Below are experts of layer 4 (counted from 0) of a mixture-of-experts language model. Rows are named router (the router's row for the expert), gate (a neuron's input weights, with its number), up (a neuron's input weights, with its number) and show model dimensions 96-143. Each number is 200 + 30 x the weight over its row's rms, rounded and kept within 0 to 999.
Before each expert's rows: "comes after" lists some tokens at least twice as common just before its tokens as in all text. This comes from a sample of Wikipedia text that the model never trained on. Tokens count by the router's weight.

# expert 43
comes after: " ", " |", " 0", " 1", " 2", " Notes"
router,213,183,170,189,179,209,149,200,194,174,179,134,260,223,164,147,163,192,203,224,198,222,239,207,236,264,167,174,250,268,278,210,180,222,178,134,235,202,152,195,279,211,230,233,222,220,198,231
gate0,172,196,154,187,171,248,208,213,209,243,236,187,218,184,167,219,191,223,193,179,244,227,178,211,157,179,194,232,241,229,188,230,189,179,231,162,180,163,204,196,230,217,193,183,229,213,209,235
up0,146,139,199,178,213,217,202,256,193,195,301,219,180,221,211,230,200,200,150,186,171,212,220,226,151,160,198,195,167,211,222,165,135,170,199,228,171,169,172,228,191,205,233,115,170,218,209,147
gate1,212,260,147,183,201,190,186,223,228,201,196,163,232,221,162,193,171,195,190,260,182,208,196,218,199,210,196,219,198,198,213,207,211,236,197,186,149,150,186,231,238,212,208,183,230,223,192,171
up1,192,183,209,150,241,169,226,188,166,215,187,221,209,152,158,189,234,221,189,180,209,185,204,209,256,201,198,199,217,213,230,218,178,140,219,205,216,211,228,208,196,216,226,265,174,198,182,187
gate2,207,200,215,187,195,198,199,210,195,160,248,194,271,171,215,201,175,130,155,224,219,215,177,179,238,184,219,171,201,232,215,161,208,250,208,172,186,153,158,155,183,214,245,181,231,213,192,137
up2,185,174,243,180,215,209,222,236,219,224,226,232,189,224,189,181,227,207,176,168,190,211,171,212,172,264,186,180,211,225,172,208,169,188,195,294,212,238,235,234,198,228,174,220,222,174,144,205
gate3,216,197,138,221,167,198,208,230,183,199,184,183,152,104,144,190,247,198,153,170,187,183,239,241,167,153,199,217,210,204,211,194,195,223,215,178,183,194,193,177,176,239,174,212,225,239,212,233
up3,190,194,165,189,222,158,193,205,214,183,193,216,139,194,184,199,202,209,145,247,241,188,188,197,191,169,185,162,208,234,204,176,172,231,168,184,214,214,185,211,265,210,205,198,176,214,219,155
gate4,213,183,188,158,210,141,166,187,180,191,153,246,216,222,248,168,211,200,194,213,237,249,217,247,170,183,217,223,262,160,218,188,243,188,178,169,161,209,189,226,178,226,195,176,198,288,212,236
up4,217,200,233,185,199,244,166,210,211,166,150,231,186,198,165,168,225,230,235,184,233,187,212,210,167,190,209,90,218,242,185,152,227,196,242,207,254,190,210,189,191,241,268,225,259,190,200,229
gate5,211,260,179,195,146,184,244,205,211,154,171,167,238,233,160,221,230,159,215,154,175,239,219,180,206,179,187,246,148,207,256,248,182,160,211,200,210,214,179,234,212,208,180,201,192,222,220,154
up5,194,238,200,241,144,207,192,154,229,221,199,118,247,178,234,215,163,242,207,217,210,165,203,204,193,163,270,151,186,229,186,196,175,178,203,210,204,223,219,263,161,201,250,182,196,190,215,158
gate6,239,184,219,249,200,225,182,199,165,171,229,218,235,193,187,202,201,189,195,99,152,186,204,157,232,201,180,165,166,188,168,190,205,171,176,163,180,218,160,193,171,168,224,236,245,194,179,200
up6,168,216,205,180,235,203,236,226,123,195,201,190,192,129,177,201,210,208,213,185,182,226,226,235,264,178,184,174,193,255,226,134,189,155,175,213,201,188,221,229,173,168,207,254,225,218,167,186
gate7,183,208,188,236,186,229,176,243,233,116,167,213,205,204,180,251,237,208,161,181,196,189,204,216,230,203,209,164,203,198,241,175,190,162,191,170,284,165,183,163,281,215,220,243,190,188,147,235
up7,188,177,178,224,149,254,204,182,223,153,243,238,189,204,188,187,230,216,203,216,174,149,209,185,177,172,216,173,239,226,169,187,148,239,173,141,231,198,197,200,223,196,212,192,212,275,154,193
gate8,180,215,236,189,209,202,133,184,181,156,262,225,160,241,202,225,215,186,113,200,159,188,170,165,131,211,204,183,261,204,143,190,216,269,244,189,234,189,185,176,172,182,178,167,206,220,194,187
up8,206,228,188,190,257,199,214,169,204,225,170,187,225,253,252,177,195,198,216,160,158,250,179,200,250,184,239,217,123,190,152,239,173,226,215,148,199,188,207,200,166,155,186,180,254,150,213,228
gate9,203,180,218,184,213,238,199,233,253,193,201,213,240,124,258,197,168,210,225,193,197,234,222,271,204,242,162,148,185,206,125,179,147,257,158,229,198,155,222,145,233,209,209,186,205,139,217,210
up9,169,204,213,195,207,180,180,219,177,211,244,257,237,168,162,227,190,199,228,181,239,219,189,191,171,192,171,183,264,204,234,226,229,195,213,242,196,185,173,219,197,187,161,209,201,174,163,208
gate10,231,234,230,191,204,199,145,221,230,202,236,179,218,201,226,221,224,172,167,184,202,155,194,204,223,213,204,240,237,175,225,179,186,211,231,224,191,171,182,214,217,181,229,194,221,185,189,205
up10,149,207,211,168,231,220,238,171,226,189,188,206,199,209,195,218,187,214,197,185,172,169,216,209,186,196,253,259,166,244,151,238,243,168,163,204,190,194,203,256,193,196,213,255,273,228,176,189

# expert 49
comes after: " is", " was", " were", " are", " be", " a"
router,165,209,167,167,207,165,154,176,157,151,247,135,203,201,193,193,157,167,213,236,206,241,216,214,188,210,156,226,185,160,207,182,223,170,244,143,166,210,170,190,169,213,243,178,195,230,241,167
gate0,199,163,243,205,232,189,239,173,189,142,204,225,165,153,206,210,249,209,245,184,205,200,201,179,201,232,233,149,205,232,184,214,129,223,212,221,230,234,253,198,158,243,191,197,166,234,215,191
up0,192,230,167,171,172,161,178,197,235,201,153,212,229,225,209,188,163,197,199,184,174,208,226,161,181,217,223,206,210,169,154,259,166,165,174,192,221,153,188,170,210,150,234,225,253,250,193,178
gate1,226,207,207,202,150,232,176,180,190,254,224,208,208,229,192,201,171,203,213,248,197,186,218,185,156,193,161,231,177,206,229,218,224,209,208,114,210,155,176,202,187,175,217,169,212,170,225,140
up1,167,221,218,210,252,211,187,253,203,257,186,186,216,170,125,209,242,183,181,206,193,177,202,151,223,208,185,213,215,227,176,178,155,195,209,229,168,216,212,183,239,165,201,228,201,176,214,210
gate2,204,208,232,165,136,226,168,209,206,209,193,141,215,211,206,187,192,196,242,185,198,186,193,164,201,166,235,169,140,187,187,238,156,166,228,186,218,203,196,148,216,177,245,196,209,185,204,168
up2,195,137,159,233,237,193,214,198,195,260,234,211,226,219,231,189,209,184,166,141,176,241,202,205,171,234,172,224,289,190,258,213,181,207,194,172,223,133,212,235,178,215,153,217,187,255,197,217
gate3,202,156,219,200,178,151,185,204,266,204,152,220,127,147,178,237,215,220,182,228,229,213,213,201,195,239,191,201,220,243,189,223,188,222,231,160,212,188,218,164,207,240,218,189,265,240,190,141
up3,155,192,186,181,203,196,204,240,206,180,245,249,219,210,197,157,286,179,209,165,216,145,196,245,258,179,182,189,228,134,218,217,206,194,155,192,199,165,229,171,205,212,206,230,204,185,180,209
gate4,193,184,127,189,216,136,253,183,194,228,215,207,220,235,204,190,180,182,244,213,171,164,210,190,180,222,202,211,124,98,159,197,212,222,282,139,206,188,147,195,237,199,161,154,216,183,241,218
up4,211,225,233,203,176,223,252,169,191,199,223,191,95,165,207,168,248,234,222,184,198,176,172,198,235,186,145,153,211,271,196,185,209,215,187,227,227,230,203,146,182,161,262,265,156,199,135,199
gate5,202,229,220,202,171,184,232,259,205,172,239,145,165,216,171,208,203,187,152,210,207,225,219,176,220,171,213,213,213,198,194,219,159,198,187,225,280,207,197,185,210,205,203,159,189,201,176,234
up5,212,214,241,221,187,228,208,209,249,229,194,221,198,254,241,139,215,215,165,151,211,213,193,190,223,173,144,207,213,158,248,213,193,260,222,200,192,211,150,221,230,245,218,189,213,214,249,216
gate6,239,225,237,238,226,244,185,183,199,210,192,154,161,199,170,165,243,186,131,240,203,244,233,160,205,183,213,171,169,201,209,170,244,224,195,187,208,238,247,239,204,172,247,135,152,176,252,168
up6,238,198,215,166,245,246,143,223,191,167,231,171,173,225,181,206,214,176,152,207,180,207,198,184,237,148,184,219,172,224,187,209,209,141,201,218,221,192,175,203,146,197,229,162,259,185,204,174
gate7,214,186,207,200,179,180,142,176,188,188,197,218,328,162,149,201,195,189,197,243,192,167,214,187,245,202,145,170,213,260,155,183,225,170,216,179,199,218,233,195,203,259,220,195,191,240,231,194
up7,206,201,176,163,187,182,195,177,224,235,168,167,206,211,233,242,272,225,233,186,179,189,180,166,163,238,236,219,185,220,198,216,167,159,179,278,214,200,131,208,207,212,163,185,189,144,201,251
gate8,180,158,220,195,214,205,189,212,224,204,194,268,187,240,159,192,259,218,169,212,234,191,146,187,235,199,200,186,167,188,230,264,249,203,179,183,179,213,219,206,157,197,174,225,168,183,178,225
up8,160,228,177,191,205,239,217,189,217,163,221,183,163,205,174,230,159,162,174,224,219,164,197,220,156,193,236,199,173,202,235,196,171,220,177,226,173,182,186,250,226,250,128,228,168,271,262,225
gate9,227,216,195,217,233,214,205,212,178,211,246,152,236,209,194,203,165,190,171,265,252,161,228,219,177,184,205,206,127,236,222,180,133,213,174,231,201,188,238,220,125,216,161,187,210,196,186,157
up9,155,236,218,195,208,208,178,232,144,175,248,245,153,187,180,200,147,162,135,229,207,182,240,203,196,99,251,160,225,214,195,183,199,182,190,163,212,205,143,196,246,128,251,158,143,252,200,218
gate10,228,189,227,207,220,232,225,222,205,220,180,219,176,257,256,193,161,219,189,238,204,185,219,159,154,205,177,241,183,193,197,134,237,158,176,196,230,222,169,189,229,88,192,185,209,233,144,228
up10,184,172,189,208,210,221,196,233,231,214,271,149,194,231,243,184,171,197,185,269,223,192,239,180,214,215,177,191,183,240,179,195,213,207,209,191,216,208,198,144,195,180,177,225,164,216,146,127

# expert 3
comes after: "\n", "-", "|", " (201", " information", " career"
router,185,228,183,190,204,202,192,267,250,219,179,215,190,201,199,237,159,218,171,228,194,231,193,167,232,207,233,193,192,209,176,219,212,169,178,245,230,192,240,161,195,163,246,147,202,206,254,204
gate0,204,232,197,172,195,235,215,184,236,196,244,228,222,204,186,186,146,194,169,193,185,165,140,211,176,237,232,181,212,199,213,269,199,211,197,214,207,218,244,245,185,258,170,223,217,265,206,256
up0,207,206,202,269,148,157,173,197,223,213,181,204,206,174,313,245,226,199,205,223,199,228,242,248,269,194,204,202,199,215,165,138,185,164,171,164,198,182,190,203,175,228,254,192,239,183,197,222
gate1,237,205,212,145,217,135,189,151,233,235,206,165,188,207,201,231,216,125,203,184,207,211,125,226,238,214,171,211,146,224,192,194,175,183,275,184,195,217,211,198,263,202,243,244,142,247,197,191
up1,226,172,221,249,183,235,207,192,149,189,226,201,150,203,111,152,217,258,194,206,192,155,270,179,226,183,201,197,181,236,209,164,224,233,177,205,162,217,164,208,203,165,211,195,249,141,160,173
gate2,180,161,208,178,190,200,191,248,211,230,266,170,176,208,227,187,233,195,155,198,208,179,190,215,192,207,202,221,259,237,229,263,184,146,149,171,208,191,199,201,148,241,216,186,160,172,186,181
up2,238,198,187,147,191,197,185,185,192,189,194,159,245,237,167,227,169,169,197,222,162,223,181,201,214,202,214,191,219,199,178,206,178,246,213,216,189,237,192,230,207,178,228,216,238,195,233,176
gate3,220,196,229,196,237,206,203,256,190,208,214,252,215,185,199,155,190,184,208,126,230,197,187,186,189,224,249,193,153,174,130,240,214,221,163,208,191,238,221,206,239,185,235,154,203,176,183,206
up3,184,142,201,195,172,208,199,172,245,200,195,165,224,187,177,198,178,189,178,191,238,191,226,216,112,219,222,186,189,157,189,207,225,177,260,189,226,203,202,110,207,251,195,232,204,148,244,235
gate4,221,188,216,232,210,172,155,212,174,187,201,219,162,178,211,286,208,214,176,183,151,253,172,240,177,195,220,236,196,167,207,184,205,130,168,192,159,202,268,219,108,210,203,258,173,218,194,229
up4,201,169,208,171,193,245,254,252,252,214,149,238,165,199,227,195,184,176,153,154,236,242,138,166,195,241,192,175,213,198,249,245,207,199,157,173,199,218,176,218,250,203,190,187,222,243,202,216
gate5,190,184,230,237,194,201,193,176,206,214,190,209,253,256,195,173,252,183,239,222,196,185,193,229,248,202,207,197,238,223,215,146,166,160,162,174,193,198,209,172,160,174,210,220,188,228,217,205
up5,127,206,179,216,148,218,197,217,216,218,182,198,231,166,158,207,197,215,229,228,184,187,235,183,189,208,223,173,234,208,220,167,185,193,208,185,126,224,199,202,185,232,191,217,227,227,226,170
gate6,231,222,235,202,186,175,235,171,209,272,235,185,223,174,192,184,194,205,194,253,211,197,163,199,171,192,204,206,169,248,143,228,164,242,183,189,206,227,196,204,165,215,210,179,201,150,212,220
up6,259,240,219,249,153,157,220,172,174,176,136,140,213,121,188,245,171,202,223,232,198,192,167,196,221,192,185,223,190,237,167,142,239,177,127,190,178,215,203,234,208,211,225,213,241,197,252,225
gate7,216,178,170,175,197,196,190,195,171,222,264,211,219,232,191,248,222,221,248,195,214,177,202,186,221,212,204,190,213,182,215,256,188,183,208,182,241,175,146,205,253,178,136,220,220,196,198,200
up7,210,233,202,206,164,230,230,192,166,241,199,205,191,187,176,176,246,199,205,161,170,155,196,197,254,196,190,217,174,201,267,246,186,223,227,166,149,162,256,176,253,218,180,210,191,158,135,205
gate8,228,141,196,167,245,191,144,164,265,247,235,148,202,150,183,211,227,177,135,211,172,203,179,169,234,201,175,208,225,187,211,235,186,196,201,212,201,200,161,241,189,197,195,188,262,194,173,266
up8,140,196,195,170,185,181,181,184,309,224,219,144,202,262,212,182,167,184,174,178,197,182,205,207,159,177,237,204,190,211,174,246,215,247,180,160,190,210,217,193,172,240,192,179,223,214,175,196
gate9,273,239,133,168,162,251,227,221,166,172,161,175,192,225,211,225,207,179,190,253,212,181,251,204,243,179,188,180,167,214,201,149,215,165,162,200,234,267,175,192,183,222,267,188,255,210,237,214
up9,134,191,232,194,236,163,236,178,217,165,190,251,158,190,171,211,215,189,155,217,192,202,229,239,182,153,185,187,160,234,199,252,180,204,189,252,208,217,254,199,93,217,230,240,147,218,210,215
gate10,147,140,184,226,215,200,190,214,227,192,193,250,208,262,229,211,191,249,230,191,117,245,187,236,202,165,209,200,237,240,181,205,171,214,212,164,219,204,193,183,222,209,188,234,195,199,153,207
up10,111,190,146,196,193,203,220,218,171,143,217,180,269,221,161,203,214,204,198,175,227,202,255,184,177,194,188,234,183,181,235,204,158,167,224,173,215,222,224,179,207,223,197,211,232,241,171,228

# expert 53
comes after: " was", " to", " he", " He", " were", " had"
router,189,226,230,179,211,181,222,233,207,158,227,174,209,163,196,177,220,174,206,165,207,210,218,192,220,141,231,207,151,196,246,192,211,152,233,167,246,211,193,159,176,109,240,114,197,193,227,193
gate5,208,214,182,201,189,225,182,174,170,237,131,212,222,212,214,172,202,173,201,208,232,254,227,224,180,209,199,181,208,243,247,189,178,171,221,225,261,158,188,267,203,200,240,168,227,217,176,196
up5,145,222,178,257,156,204,207,199,249,175,203,284,239,215,208,258,146,192,203,191,222,198,217,232,207,212,192,170,209,194,195,241,206,119,185,179,158,159,189,186,241,209,236,180,231,214,181,195
gate6,153,169,231,183,202,204,262,199,176,195,189,196,224,196,223,155,165,230,202,196,182,211,198,219,224,202,160,206,201,198,211,199,242,153,202,186,206,216,195,233,218,150,199,177,178,196,166,180
up6,217,185,241,189,199,139,200,191,158,238,228,206,163,208,216,154,159,200,211,167,192,203,190,212,199,233,219,186,198,213,209,170,233,228,270,195,224,190,221,193,218,218,195,240,222,180,212,146
gate7,157,212,175,196,209,165,214,188,218,164,164,234,229,119,162,235,236,240,241,213,211,232,172,219,141,259,190,169,252,206,198,234,247,238,238,223,225,199,231,198,167,225,196,183,239,207,236,185
up7,247,191,150,198,249,177,129,148,161,159,152,164,132,238,199,174,220,246,179,177,95,192,267,221,216,180,167,179,194,201,190,164,238,175,158,200,215,206,151,182,249,215,241,216,174,238,223,217
gate8,185,195,214,207,210,247,220,189,213,239,212,229,260,216,211,230,155,169,178,236,183,149,199,189,211,175,222,174,156,232,187,159,220,214,186,171,226,162,206,220,207,183,200,59,192,181,192,198
up8,203,190,181,183,256,117,197,189,229,211,231,266,145,180,168,218,173,147,174,201,226,186,234,196,226,190,232,213,180,182,197,252,247,236,244,223,237,211,226,198,194,220,226,170,198,171,207,209
gate9,177,175,187,166,222,212,208,288,208,173,237,163,210,182,162,270,202,248,231,172,206,161,157,182,259,227,183,261,171,197,256,214,212,217,201,191,194,156,176,228,205,177,132,182,244,208,243,202
up9,208,196,233,167,147,232,162,183,185,196,194,195,250,155,180,172,221,228,195,219,216,267,205,197,231,215,175,194,210,207,131,146,196,149,211,228,182,222,197,248,190,181,219,182,190,185,180,188
gate10,221,153,227,219,175,203,202,238,205,184,218,241,177,192,281,197,166,232,228,184,239,206,156,181,251,227,172,187,205,209,257,178,223,152,215,230,146,214,189,174,206,214,239,214,195,219,179,229
up10,195,220,138,256,226,143,179,214,199,149,194,217,205,201,148,211,214,211,227,211,200,208,236,198,175,184,254,174,216,204,204,196,206,156,193,146,212,183,237,181,213,201,200,196,175,200,218,173
gate11,172,190,234,251,206,164,182,218,239,181,160,153,221,176,201,186,219,246,175,169,181,217,201,223,183,168,215,208,134,248,204,233,212,243,262,222,167,216,200,227,197,221,206,181,122,128,182,200
up11,171,222,198,240,234,157,199,234,256,208,180,132,211,247,144,197,204,200,251,171,158,220,227,185,238,237,178,181,139,161,187,210,188,238,178,234,197,202,254,200,197,242,191,204,172,185,187,204
gate12,193,172,253,204,186,210,204,198,181,192,187,161,179,216,248,201,176,211,143,211,202,167,224,178,212,218,205,165,171,200,194,191,299,210,198,185,189,246,191,203,212,190,240,201,204,238,228,181
up12,195,189,211,202,200,221,206,184,157,195,221,221,184,277,202,192,243,166,196,180,221,213,223,223,213,174,219,238,235,190,221,195,224,172,159,180,191,209,210,179,205,208,204,217,196,195,225,214
gate13,184,215,188,176,214,203,225,197,181,195,201,249,205,223,222,148,225,153,233,176,176,210,157,242,259,160,195,231,206,157,170,209,189,187,244,198,162,181,217,201,231,206,178,174,144,160,192,178
up13,205,253,190,199,184,217,143,217,226,152,153,180,179,202,216,199,220,181,260,212,146,247,218,219,162,165,167,210,207,214,199,227,200,231,201,187,210,235,224,210,185,154,214,204,166,224,183,193
gate14,182,160,211,334,193,250,219,173,249,221,184,247,209,199,195,154,241,148,207,242,193,193,164,207,256,143,230,220,213,211,201,168,228,214,209,247,157,226,145,257,178,238,215,197,219,219,219,174
up14,207,211,146,144,211,180,186,197,236,232,143,133,223,204,188,207,185,228,202,193,166,232,169,174,145,259,210,163,220,190,245,205,184,238,200,162,213,222,191,183,264,235,175,200,122,191,211,177
gate15,221,235,185,240,173,197,207,217,194,240,197,166,202,232,194,204,194,166,212,209,253,207,212,247,246,202,243,207,186,193,207,221,185,183,247,175,145,189,164,228,215,176,217,141,167,226,240,214
up15,254,193,177,232,234,234,174,155,200,242,253,224,200,214,182,167,145,185,180,192,199,150,242,210,225,146,190,255,215,212,217,213,200,253,162,160,242,223,170,189,192,217,186,191,223,193,218,234

# expert 26
comes after: "\n", "==", "===", " ==", "==See", "===="
router,187,171,176,240,221,206,242,143,189,188,189,164,154,153,209,155,191,186,214,240,176,174,207,186,189,163,167,153,213,182,160,151,204,222,206,194,213,175,201,221,204,193,168,207,164,207,152,175
gate0,222,193,220,213,213,197,187,219,218,229,190,172,167,229,192,238,119,200,243,196,206,202,164,199,257,189,205,167,222,197,160,224,273,188,207,168,193,232,185,200,179,202,217,180,147,184,160,193
up0,205,199,246,183,202,238,194,192,252,200,158,207,173,235,177,187,162,204,208,161,156,203,176,186,167,172,219,182,196,201,195,198,178,205,168,254,179,166,182,249,215,183,190,158,260,212,235,213
gate1,233,200,247,222,195,200,245,196,196,154,173,205,232,150,208,225,230,134,221,184,155,187,153,217,185,196,176,266,218,183,203,258,184,202,216,172,203,203,224,218,256,228,207,155,211,234,209,237
up1,186,198,226,186,229,195,154,227,198,200,241,211,179,167,212,231,219,221,205,208,211,230,191,215,205,221,195,220,167,178,174,188,242,194,157,197,214,222,210,190,190,164,193,220,201,246,201,198
gate2,229,189,227,202,233,236,252,203,209,203,227,200,202,142,167,257,166,191,194,181,189,196,163,189,165,216,230,148,203,156,316,233,152,241,199,224,201,204,225,174,224,181,178,249,170,194,162,200
up2,151,196,240,192,181,190,247,172,160,212,158,173,209,173,190,183,240,236,239,233,215,198,170,201,180,158,243,212,286,212,271,224,141,287,227,211,225,206,191,116,255,208,162,241,268,225,218,163
gate3,182,198,205,206,193,210,234,212,212,272,157,160,212,182,233,262,188,189,188,199,174,197,251,146,230,190,229,171,261,232,179,168,200,156,187,161,184,252,223,159,236,229,196,133,161,191,188,219
up3,172,294,218,174,212,227,189,205,198,225,226,204,243,196,174,197,219,171,264,193,227,195,168,238,211,198,240,220,178,188,207,189,213,190,156,195,221,221,176,179,170,259,202,211,218,212,146,198
gate4,184,211,205,144,213,214,213,212,212,221,195,204,188,189,207,194,167,198,204,201,235,171,211,184,160,237,207,195,205,250,207,158,230,218,190,214,227,177,175,215,174,209,183,193,255,166,164,201
up4,201,223,248,219,234,172,252,220,189,178,197,150,244,210,238,159,181,210,146,192,139,202,183,172,186,219,247,183,216,193,184,250,197,228,219,169,191,235,202,168,220,176,172,170,140,187,181,224
gate5,158,189,203,221,168,235,178,226,171,233,176,164,191,202,195,208,218,184,226,233,187,175,192,130,221,172,133,236,190,196,172,222,224,175,194,161,177,210,213,218,209,239,221,189,192,194,181,243
up5,229,231,174,230,223,175,222,245,245,208,215,203,184,200,240,183,191,243,194,218,225,203,240,223,213,227,166,162,205,191,186,220,168,196,229,182,205,147,148,198,163,186,208,177,186,191,130,195
gate6,206,200,217,152,244,182,194,213,203,216,151,247,127,191,225,226,204,194,216,208,168,150,192,184,205,193,193,175,261,188,213,203,211,226,219,188,166,225,166,167,230,198,236,180,218,228,202,200
up6,170,163,180,210,188,238,219,215,240,246,194,154,180,196,131,181,265,111,224,190,191,170,192,191,155,170,154,202,140,178,192,184,227,214,198,227,177,187,168,212,203,222,207,199,186,140,221,189
gate7,178,173,199,185,278,210,172,195,204,203,209,190,174,156,148,188,160,238,201,175,148,203,221,196,245,172,201,143,221,181,141,171,194,235,241,220,167,214,199,245,166,200,222,202,159,207,214,208
up7,196,182,232,194,171,221,190,181,211,202,121,220,172,174,238,183,204,194,163,201,184,249,140,215,249,164,220,223,155,201,134,201,257,218,170,207,193,190,163,183,197,241,201,197,204,210,191,206
gate8,151,162,168,253,168,258,226,187,126,200,204,198,208,172,166,221,158,180,146,131,192,258,241,283,210,196,297,188,185,213,183,203,202,226,201,204,225,175,198,201,182,202,183,243,176,161,200,155
up8,152,204,229,152,130,195,200,227,222,162,201,222,162,221,183,206,216,225,227,196,228,211,210,199,211,175,229,199,206,182,151,157,158,191,180,201,180,198,187,232,169,165,172,224,239,217,186,228
gate9,134,174,184,221,210,249,176,239,258,174,169,246,282,212,181,206,177,259,233,166,214,189,130,176,166,146,174,180,170,177,199,154,227,194,209,204,222,194,201,212,232,247,256,173,221,180,165,236
up9,231,247,238,199,216,217,237,216,183,208,183,210,206,193,180,224,201,187,197,197,227,134,149,249,208,213,198,227,226,199,204,236,238,211,204,152,174,178,154,189,175,151,163,225,194,174,203,192
gate10,161,189,211,204,254,237,214,178,219,245,177,188,145,228,169,239,162,139,177,212,212,237,224,196,230,214,164,180,208,223,231,238,223,244,219,227,146,154,212,170,294,214,194,235,160,207,212,218
up10,213,157,221,201,154,136,237,209,223,180,189,194,253,218,240,170,207,241,187,236,194,195,243,211,148,179,248,209,261,181,184,215,197,188,204,187,187,230,200,198,150,203,193,228,247,222,249,211

# expert 51
comes after: " to", " not", " and", " would", " that", " be"
router,154,206,174,180,204,160,186,171,178,186,248,183,221,172,179,217,266,216,191,170,203,164,243,185,170,157,170,263,177,167,194,166,163,225,239,123,205,166,241,181,194,159,215,152,225,229,200,197
gate0,170,212,208,156,193,169,290,179,156,200,183,234,257,169,196,179,216,232,177,237,172,188,215,196,184,264,157,184,139,160,179,209,186,211,181,235,215,195,168,160,178,204,227,177,233,222,272,237
up0,231,234,183,203,148,201,232,258,147,148,202,171,227,175,192,209,219,188,221,205,179,236,191,219,240,211,181,229,167,181,203,157,164,232,181,226,236,197,235,209,207,150,229,191,250,202,151,244
gate1,127,172,250,243,188,160,168,139,181,157,196,260,214,195,227,236,194,186,156,223,220,161,198,220,202,228,142,191,207,250,247,291,211,210,160,185,197,204,201,190,156,237,147,205,197,208,190,180
up1,235,173,209,206,184,240,204,223,200,174,199,236,195,206,180,186,196,203,172,157,195,146,189,198,147,151,203,246,134,174,194,183,201,156,208,174,216,191,138,196,222,187,149,185,189,217,270,209
gate2,218,173,196,254,220,164,222,167,153,205,199,214,207,222,209,214,144,199,215,164,171,186,225,202,204,112,201,212,210,163,217,146,241,234,188,222,229,217,157,154,195,182,225,166,238,232,224,213
up2,193,213,204,161,194,221,250,180,216,155,242,273,164,244,188,267,196,180,132,166,224,221,235,234,222,198,242,180,205,109,145,207,185,182,197,215,182,203,187,147,213,173,248,208,197,242,220,157
gate3,172,231,217,210,209,186,187,202,268,209,233,201,186,197,208,274,154,252,187,164,207,189,179,119,216,184,209,218,166,189,167,191,190,228,170,228,238,209,222,226,213,203,136,184,207,224,185,179
up3,238,164,174,242,197,208,163,200,223,224,198,150,161,194,212,199,219,201,210,153,186,196,119,150,146,182,201,238,202,179,185,221,233,170,176,182,229,218,241,193,205,200,185,209,209,229,207,192
gate4,263,166,182,190,191,238,175,220,178,166,219,241,160,202,233,180,228,211,221,244,227,186,187,140,237,229,269,238,212,183,136,161,204,259,202,170,184,208,208,206,228,213,195,180,185,200,186,265
up4,187,167,205,188,238,203,238,153,197,206,180,209,210,278,193,142,231,150,209,219,229,118,196,125,195,180,205,254,213,200,164,162,199,265,227,209,156,201,208,128,202,193,228,204,239,181,225,255
gate5,158,172,231,191,202,208,229,148,221,211,170,166,233,198,178,156,150,232,235,182,182,194,243,203,187,261,168,230,186,230,185,174,206,180,213,211,197,155,171,182,254,210,221,212,205,197,217,162
up5,212,172,174,219,139,205,233,177,194,190,223,207,213,211,235,246,193,213,175,170,184,189,168,202,185,194,248,174,242,200,166,225,219,172,192,220,146,214,221,221,185,182,176,190,186,195,157,226
gate6,193,222,153,229,274,247,172,211,205,209,255,151,241,211,163,187,248,199,210,215,191,123,212,199,161,133,243,182,172,152,166,168,184,219,232,208,187,219,190,191,191,225,195,164,183,196,149,192
up6,162,200,179,185,177,222,154,199,238,162,206,156,211,180,180,139,202,195,202,193,225,213,174,186,263,201,213,186,182,204,170,176,185,209,237,217,213,211,147,172,195,157,201,235,184,201,192,218
gate7,188,183,221,194,230,199,106,156,167,234,190,208,161,215,133,205,178,188,169,231,163,189,190,195,232,180,216,209,166,205,237,186,193,191,231,172,224,223,237,250,200,209,197,159,166,199,212,216
up7,223,189,164,208,210,211,194,168,165,275,218,248,244,244,175,205,189,228,218,218,211,176,175,252,134,90,164,160,191,170,239,176,172,224,183,180,215,201,180,183,263,255,164,162,227,219,162,223
gate8,174,185,255,254,239,192,185,198,227,249,182,195,165,181,150,275,234,159,179,204,225,140,202,169,218,214,167,175,131,168,219,142,168,220,210,227,164,172,132,251,200,133,208,189,189,182,178,183
up8,190,215,115,223,185,232,258,224,220,252,231,278,162,235,149,197,165,225,146,162,252,219,163,248,126,164,199,190,220,209,183,231,226,169,221,169,271,178,212,122,161,133,173,190,231,210,222,190
gate9,164,201,202,217,187,262,185,208,208,191,203,205,193,185,217,171,247,201,185,207,197,195,218,187,216,201,177,172,212,177,209,169,207,217,217,181,215,193,147,212,153,184,237,212,249,176,223,229
up9,211,200,211,170,200,228,216,204,170,190,203,193,208,221,165,244,180,224,253,210,201,209,190,244,202,184,174,216,180,171,227,177,158,215,171,201,215,202,216,167,188,155,212,240,271,201,163,179
gate10,191,160,220,177,183,266,170,293,185,189,187,224,159,187,164,187,179,224,176,246,183,229,197,172,197,154,195,177,230,186,178,214,174,260,198,213,171,252,206,233,228,222,194,210,168,132,184,230
up10,223,157,199,229,234,217,218,152,217,187,135,194,183,194,213,235,177,177,228,201,217,190,168,177,225,188,187,134,228,203,189,169,185,181,219,220,181,223,215,142,246,230,214,120,146,161,200,154